{
  "num_hidden_layers": 13,
  "hidden_size": 160,
  "hidden_act": "cubed_relu",
  "moe_layers": [2, 3, 4, 5, 6, 7, 8, 9, 10, 11, 12],
  "normalize_top_k": true,
  "n_groups": 4,
  "init_std_router": 0.0268,
  "norm_eps": 1e-06,
  "tie_word_embeddings": "early",
  "optimizer": "soap_variant",
  "learning_rate": 0.00765,
  "batch_tokens": [65536, 131072],
  "max_seq_len": 1024,
  "train_tokens": 788900000,
  "max_steps": 8090
}
Below are experts of layer 3 (counted from 0) of a mixture-of-experts language model. Rows are named router (the router's row for the expert), up (a neuron's input weights, with its number), down (a neuron's output weights, with its number) and show model dimensions 0-159. Each number is 128 + 24 x the weight over its row's rms, rounded and kept within 0 to 255. Numbers have three digits each.
After each expert's rows: a language model's description of what the expert responds to. This comes from a sample of Wikipedia text that the model never trained on.

# expert 19
router:144119123156123097119123102120130158119131088148173097123135133119149084133144135093110167117099164164116149128126150157123127168102167125127104144146115101092126103123120156112137181107124100139122135132135122128099176136159092136135145141129142121149119149186106174143089146162110144131139128109098132148139097148166150109146150179169143136098131123187134120102069137126167124126150119132108088124104174083109164130089146118113107118114156103160117178110144124135139130165107150
up0:153101097113135114139145128136142162103089103126150122100106084110088136098090126095126154107132131117107165142135131164135101124111082148141096143124089086122126155155082110133115162096131141121112156134152121102082126158096102133144121141129159100107100167130098097184096163140133113109100142138163104120069134121132165143099172116108185160162146108108131139121101090151114154122149157149119138137105111145114144127122142135165127128109088126149091156160165123158156127123124147
down0:114131134160142162110119145134140156104094138135154116110117095114089140118112166108075135151104105125115091124119116122139102120104115085145109151159137105133108145099120161128120089109143122147140129135123193145115133143147122086165131143159072137126121180103123111083103134083137125147150135146157094090132123114132117112162128141103217109100097144135111131159138115158137138142103142133100085174116119121115140084130106133143117116141074101124144126138167085129133112163105095
Digits inside numbers in tables and scores, the ly of Early in geologic ages and headings, and initial name pieces like Con, West, San.

# expert 48
router:126162135125139106138154140165121105111139138182124125105094142151143124148112129095131134084102116098096158117118114121073117106092107121138147138119142105105137162151102068153169107167129141159116157111148089131097120117135120113186142157099139135137110135061168141160150131142129104086098143102103129140124098166165147136158176104118120099171164097110126126140150134115161157088134116132153151118141145133105150089104147112146147148123144136127093158137122147110148097141106086
up0:125112126085149097101127140147117132130125129084082115094130112147142180159178137121094124128172123146127122119118140128149131153163109099166133151093101165129169138124156090134138069144116118130150095136207119117093124146122119135128121162113163035117141147142115141142133115094119115119129112138126120152129109106107120134149123155113091117159148119137099133103102099146105126076139121150146079115134137125124133154117124113151143157092138180094114106140139129117144147122142075
down0:112143120136145132114118155078149107101087114118143161166128119129124098117119156175129131169115091129111090134135115143147082133137094064104136192147209152163091154137146148121124121095152113133148124132127081113123162150126105114159096108154143111122085139101150129147140130100133100134148109144132144128092135159112168111133115146133109122150091146119170118095151122138139103146097131128147131083106116126136130150112081121140168138133114079140119110187144138098117128111106127
Word-ending pieces like ed, s, ly completing words (missed, news, obtained), and verbs like moved, returned, joined before prepositions.

# expert 62
router:143084156124144105120114148095154150142180106120084107119113136123172113150159147111134128091095136106139140138078146123087126101144149126122145150102156113155117161158122129135146074104130115107087097104144143160170123114092083165113116151113100169133136094114143106114115117086155092139144098100116121095100141156137165134128150128100128121070157101116110176122119124149176141141108146153101104141110136126124125134112110149120106129094096136121133129112160096112110079086160117
up0:130137116142132140124119109145114145107119103127147091115155081136145107085145134191174124148130160136126139111132133128119112083156127134135117116171137131152131141127137075110146117084178144138141132107122130124119140134103106120125145160099138138155142156146176148158124111112207108133120164080136150087095141147152052100129134081118161158099155147106122161158117123147075129128104154126107111123138101114152127111146101092105135129144120156154109113156136147151142074117152122
down0:173124082129136119141117109096129100136128143073137166124104139111129072178121159141139150156159097187139151141109121132102123162120152119119137117122131158113131120146110152147137114128150128161139079134148131114104128152136108160113145091106164138179144133099110135105117127105108140118123158110148123124155129112118118159104159123177147127112129154123079104169133111068106173115126146170124119135141135114127132171120111112116110102106165135106081165151161127087064105149101138
Word pieces and words beginning with s or S, plus -ight in straight, and common nouns like night, day, performance.

# expert 5
router:137080095140123110115154091119131158145166089112105108148138142100159109143082153138093166092114097115183168106090140114105132112155166152119136080107117133134120091140093103112114128156170157093113134086133135145122130089135127157129115111130130134143140098129125068130153129085118155081122105100097137096128180092088144105161115110121142176124130162116115153129136113143128138119123137103145152113106122129151155127094111106102121137113132123087098084105103158149098122133139134
up0:129131119157116127141164125163119153068141150175115097142118159127095091157101154103176091138089111133139157154135100094096140104151101154151111159146084144103110142119154153124136144120145103095099105156110095126134157133086110114110132108149116119159103115100116099163126109113142158154120093127120159089126112087128092130150167158130135126144153151127111081131121141170159156137149137143117113112116114086113135147116117173160182119155128098131143127078155109121131117121175126
down0:143117126182102140070108088144127151161139135142121094118151114106088098121163113152140158098104109141099114143142111126091118096091121111105120135159093127130139136127097115104071134144127151104147116155136095157110137086150108146118108149118101147131082094157144118139122135138105133079102110125106136115140138178088147083166095104130141121100110168144133155123130113108191090116174160133119088151133169133155141138132126137091095131075116130147129101104119140124122138098116136
Short middle or end word pieces like it, id, at, ction after an opening consonant piece, as in exhib-it, Rap-id-s, s-outhern, interse-ction.

# expert 46
router:112102166112096141089155136148115148158129160102107126114143101155097132126143162114123123145110120092153131142083157135135160120108116162090108091111137134088162126111187131103121141129104145142108102144149113180108135134169121155129132114133100157111122152107148136149114131155146105165077106151135176169164131117149146117119089132142144147121132113115154160136119122136161103157123111072162103106112087135110091134181152174136110097147149152157133106110114165096101137106150159
up0:189111167128116101128133126148132133130107111076109102104125149141106133137110122104123136115126137114146122138113132152111169081173146156121104132135145142094132110138093143121154110120135138125127172139159162141125102123108148157173112117068101129127161161127114103144118090148083155132120090153144157135106102125125132192162141154112136111141156116086113123096114126146099105135098175117126127121090152123170137124108180137179068137129092113083112128146108127119112175108104140
down0:158135142165129151168089084117130138116145142105126132103142125098078136132130134101139166109110145174092143160149166118095087144144121083145138110114162100119128104095138156149119156132160077117139195134162154105098128134165110105161110073141115110105167097119107124148128136139097135108105148073102103136141128136139122137108088151134139154086119160087103105119095134137107131116122129126123122124143129127136118108136132126129097110195164110082144134141148129114122090112097103
Single letters, mostly d or D, inside abbreviations and codes, such as PDB, LHD, GD, cond., pre-degree, often in tables.

# expert 35
router:136150138131152132100106107127101104154124172118107130102100103170169093119136124146123143114140127119064129132122134123096131061095180084122116110101134142096142110136161111121140165138099152181112116086134153099127130135156114145096144124120109167119125117136096139130163118124138143108102119108114140084098125097138098151151137128148136127116151138126076113156145193083130102145087159139116136143088129151113115136083132116138132122080166175137159131084127111130148154108140130
up0:140150156138125126144157105150156147105164106149156157128101082149160100107112126135120146108097148115161153153126114127112129136126099158067165068109121180090173100109142139098165124104145125127096162117102135140115150134096113073136082156118097162095085139142138121103126113123090095143093135157146147100091129113153101134142147111146094164138121159134154136120160079135159133149117129112107118131117140151146162154162128099096166168139149120113151146144127117131152132141139126
down0:134148088126109110171076134106112132125102120147091103148119095098127109129139092112132098121097098120132143133126159119082135095101118100106135152140113130139116119144145130136138117127115103155088107169106140128110174076149080139142144145121155095140145167152113183090160152128101108080125101126144181131117169114073139119147122160093138128145100130099182096104095128103141095115115116126105119188143118132151131142115134153109098121120170139125159124134130125153160123115108166
Single capital letters starting a word, mostly right after a line break, heading or opening quote: D-uring, D-ead, P-opulation, and acronym letters like NRHP.

# expert 40
router:123102168078121149111133157110118164109148128116126151153103149147150138134112126121154096164103135153130137131168129118104147125123111189145111152112125127130145100149184095142101151127174125073144163172153126119071158184118112093154137141144143147116107115100114120098133107099099113143083145134135156088146140117120123157160079144149150165117106146152106105108096101172127161119147163127160100100179109106135161124137128137153138138129101128129109119105161138117135144140158111
up0:135109125120163141167129151155143126131141133135155087146108140105156132107114095122187155115201111124158162171103154102135143160158079101122144138115104130163141152172110151077155139151156135099110174178110148107124169135105141112117176114130143147103108093121095071148132095165134155138083125147125122122135115156090122128093105172130111160136135161134120121129136117107116161138118156122126120145172144136118134126127114149152109152119111131144152135104148182120150116108135122
down0:134143111134108133134097155112159120115144121149093095129124059095061121111149203132150155098142093132148109133111133142126085094129117113128142112129114157152120172131116149096129152108135120135121117079125118138134147093126109138130160113120098138124139064154110105142166110104101107124104145161117098133113093149119112110139146103171113138104118150096091136152090133139161113106145156105139104138144135182099141135146079139112073153132148155160138088118114126111143161150144139
Direction pieces such as heast, outhern, ward, plus into and mid-word pieces like ar in scarce, often in geography text.

# expert 32
router:133115139108154118103094153129119125153112118147135153113170123108174135105137137115109112117145150124153132086128107166134178106103101110139163133158166114099182121143121104123133096093156143139160117111161104169109130159107112160145141126142132121132106166130145172130130124159103174109124140118169089116115161068103106122154108138146130109179084124085170129119110114121102117168129131118125073131135118095122136114110119153168100169169117097125158121185128147145130111145117104
up0:132107139109129147122102132071169141118106151122088129108126137107164101132103135151115131105122129144168132133152127136090146148151114096113156173102127127078123131128111112125159133132100139104121135139151141177117127103127149158103120107153063132135107122125162114112116105126133167138114142133126122168140152099116108099154153107117150134159062102131143153114128098160150154189115111117109095145122105122185147149113196135104132113134169095118100127114145096183070125118141138
down0:144171157132124133114107116133131096117137133097118163110183115089119128081127107163104157069158103146139164119116159133094132115135153108154151152120127090127150119086119159099148162123112105132132148105117103136145146137161124172104134105150061087163152123134148122106132103149171127108152151118137138099102121104119132155128115150099093138144126149117132120170091162086145161105118149162106082133132101113141076131146147125147096090151110147105116152088114106137100110114100115
The letter v inside words (In-v-estment, Lat-v-ia), plus Latinate prefix starts like prov, re, inv, con.

# expert 30
router:087127156139153130134148115157136100130117094128107113142097115123116131144162091114133134106130169108150113137142087140159121088114145126134144123098128141131125149172091126129106088148129143131137117101158110166142142085115138098149139148124093138144124151105106158094134136087153129145115095125161179136162127128112116103138125088112080111110089150158155123093130083177151155149114152103124151098119144085154139159130133110138058112153098124101113123145196160107108134159174113
up0:131117124159160123137119103106090135093095130129147121098092114151188079124118155120152173098141107123147094145114128144124174115151129131139120109149119136083147140128165121131129139102116136123205120183163137146126124085100123094096148142124095114117137164163134097109158097133177135113144102139119174107126155144088115150148129125138152147153150135132129130129122103151146118115150101116172085116164126146136124127146103111168106108154171119090164128117160158090150167131134150
down0:140080127145129142109170141153114111105102133142141127137082110096140105156084177114096158109164132142122139150157087125147139117135138125180144075119109083129118128119097112136123121139083144105136095110143094154136136121131097106129132131189124165103159134131141131137138132125119145097122111123078163069107159165140149109144123145102109137118140168139119141123174133124175109176080110109130092136095187158150140131094118115139104147112115090160112133113118110132139149105128107
Single consonant pieces after word starts like In-t-roduction, ra-c-ing, plus short function words such as when, under, if, until.

# expert 58
router:098122160126129128159124081117108144093121130141087157119123121117145108117128114094093139099075160150147156115103103119117102131116116130146128123096145143080087132150120139115077101113090090119109090091128093150158116142132096141129169094103142183123142102118115095111121155148147118172116143143141085104122162168099135153127097169131137113129098131117089110130172124094163169155156163133127147110139127141175092087109105125114146096124117131097111132119100117138125142091118095
up0:145136136171141151135116141155122137144147117139116109126094176135119111146117087127112122137118124116133133118094143157105144110159077098124124155173172126132126115154121112131117116094108131110190155116160100091085115157097086088153138113133116095142090106094148077141110074127116160140111106156168125137153146150117098140173121136118148063119088111134124137133144134154118120147107172115133134113155076099169140131094106116156119155141141165107162116127126117137164151156100130
down0:133111127126138158144112150139092127110141146160178095185136119096089113194136077128132131146164163106140137133135152133136074133113092109131135129188141121100136130134102149116159127104127136093145131126115126154136149139151134162114126103097113132121121128157132135104098088174126165143136083137133176125148188143133093162124121141131142158104079093108128092089165100143134121120115088127122139145107109155149129135131103127105084156090133138077150107084129122102130135142135134
Compass words north and south, units like mm and km, and pieces inside names and words, such as NZB, snail, bailiff.

# expert 9
router:156117130117135128122170120176106136142130085123127113154159120107147129111086123123144155165133115138164130119132109150130123153142081135169095171112148114149152099135107101118111104126069145137156109142151073159122166123124094140126147124125138125099101112103133136145104148152101129130083170090146135110113123126113133166141157138140121108135138124092115111113149098145122118142124098147105122159157147134112129102105145180096121090130163088118180140158182086087097126171151076
up0:121139111155093132140152135181080134093136119135164135156133139142151132119094151112157129125132156129174133107155139121109117134136084161126081131104101089082120132134119100158113095139156129129127120123126104148167127118133130144085134151100126145103108124064097094142123138156125092141148152117154088109085141155134146145166101150128158121179131172119096134137124118118083110146120136120088112117100130070125158124168127136097110117123180084142138167117187124110119138126101127
down0:119183184121091130124130157088113075113104132132111118144118117141116116143123149102101129156135126104144142128130104119097117087118161144141111112165114112111125115139107113103122122145142151129108084136151109092149156105111111141108126115128111154157127120128087133102100148127156113111167148136146136127178082077168100071115139149126122195110154131128126132183150137123132123132152090094110126138117137156169107166121099122129096064116144135140169123158146128103088127082098124
Short letter-cluster fragments inside names and words, often first names or capitalized starts, such as Mac, Jon, ac, oc, New.

# expert 8
router:117157179137110131126102145118103118138128123074120131100152119127118132167158148147166141124117173147096119085150105151127113175142168152138112150152138098090108131101151138115121124150143107121129085117102164151122133120109173151158144125141148153124121120136113092088097093094115127129108103088128151106116130144156113154175152113159116157192133122157088113108123136106124146139151131160108134155152161106121101134054125140092145125160160109131149158160156155158144154124102151
up0:121124119112116116098178128140110124165086141096157093119125136158110111124141094111148104120188162110111073122137129170138165110177140148113120123113134136082120157143125138105158103154149140120127123145133139119133104149140153144115137140169101126171098153135104117126126107112177154131133092073182161152132120104139174116111158135139130133148136126125126160194177118124111116128110123100140140131106108146104140106127141097136102086156165117168110142107158157101141135170110173
down0:137113097181115166088121120097152088131097126125158144149142143107148107147136131168147129128157159130128111175132144088081147118166160135113116123139116120093116077127156128184145149122123097106127097145159162134125140137121112124143130101128108159136145156132151146135131117107119110121117093106139103109188190117140144098097118163082117149130140143123125132124106138127133108143123156124148183165139113075119098090131137088125083096093129143151179083158132103127145121131144144
Short pieces right after an opening capital or stem, mostly in names, such as -el- in Velvet and Gelston, -d, -ed.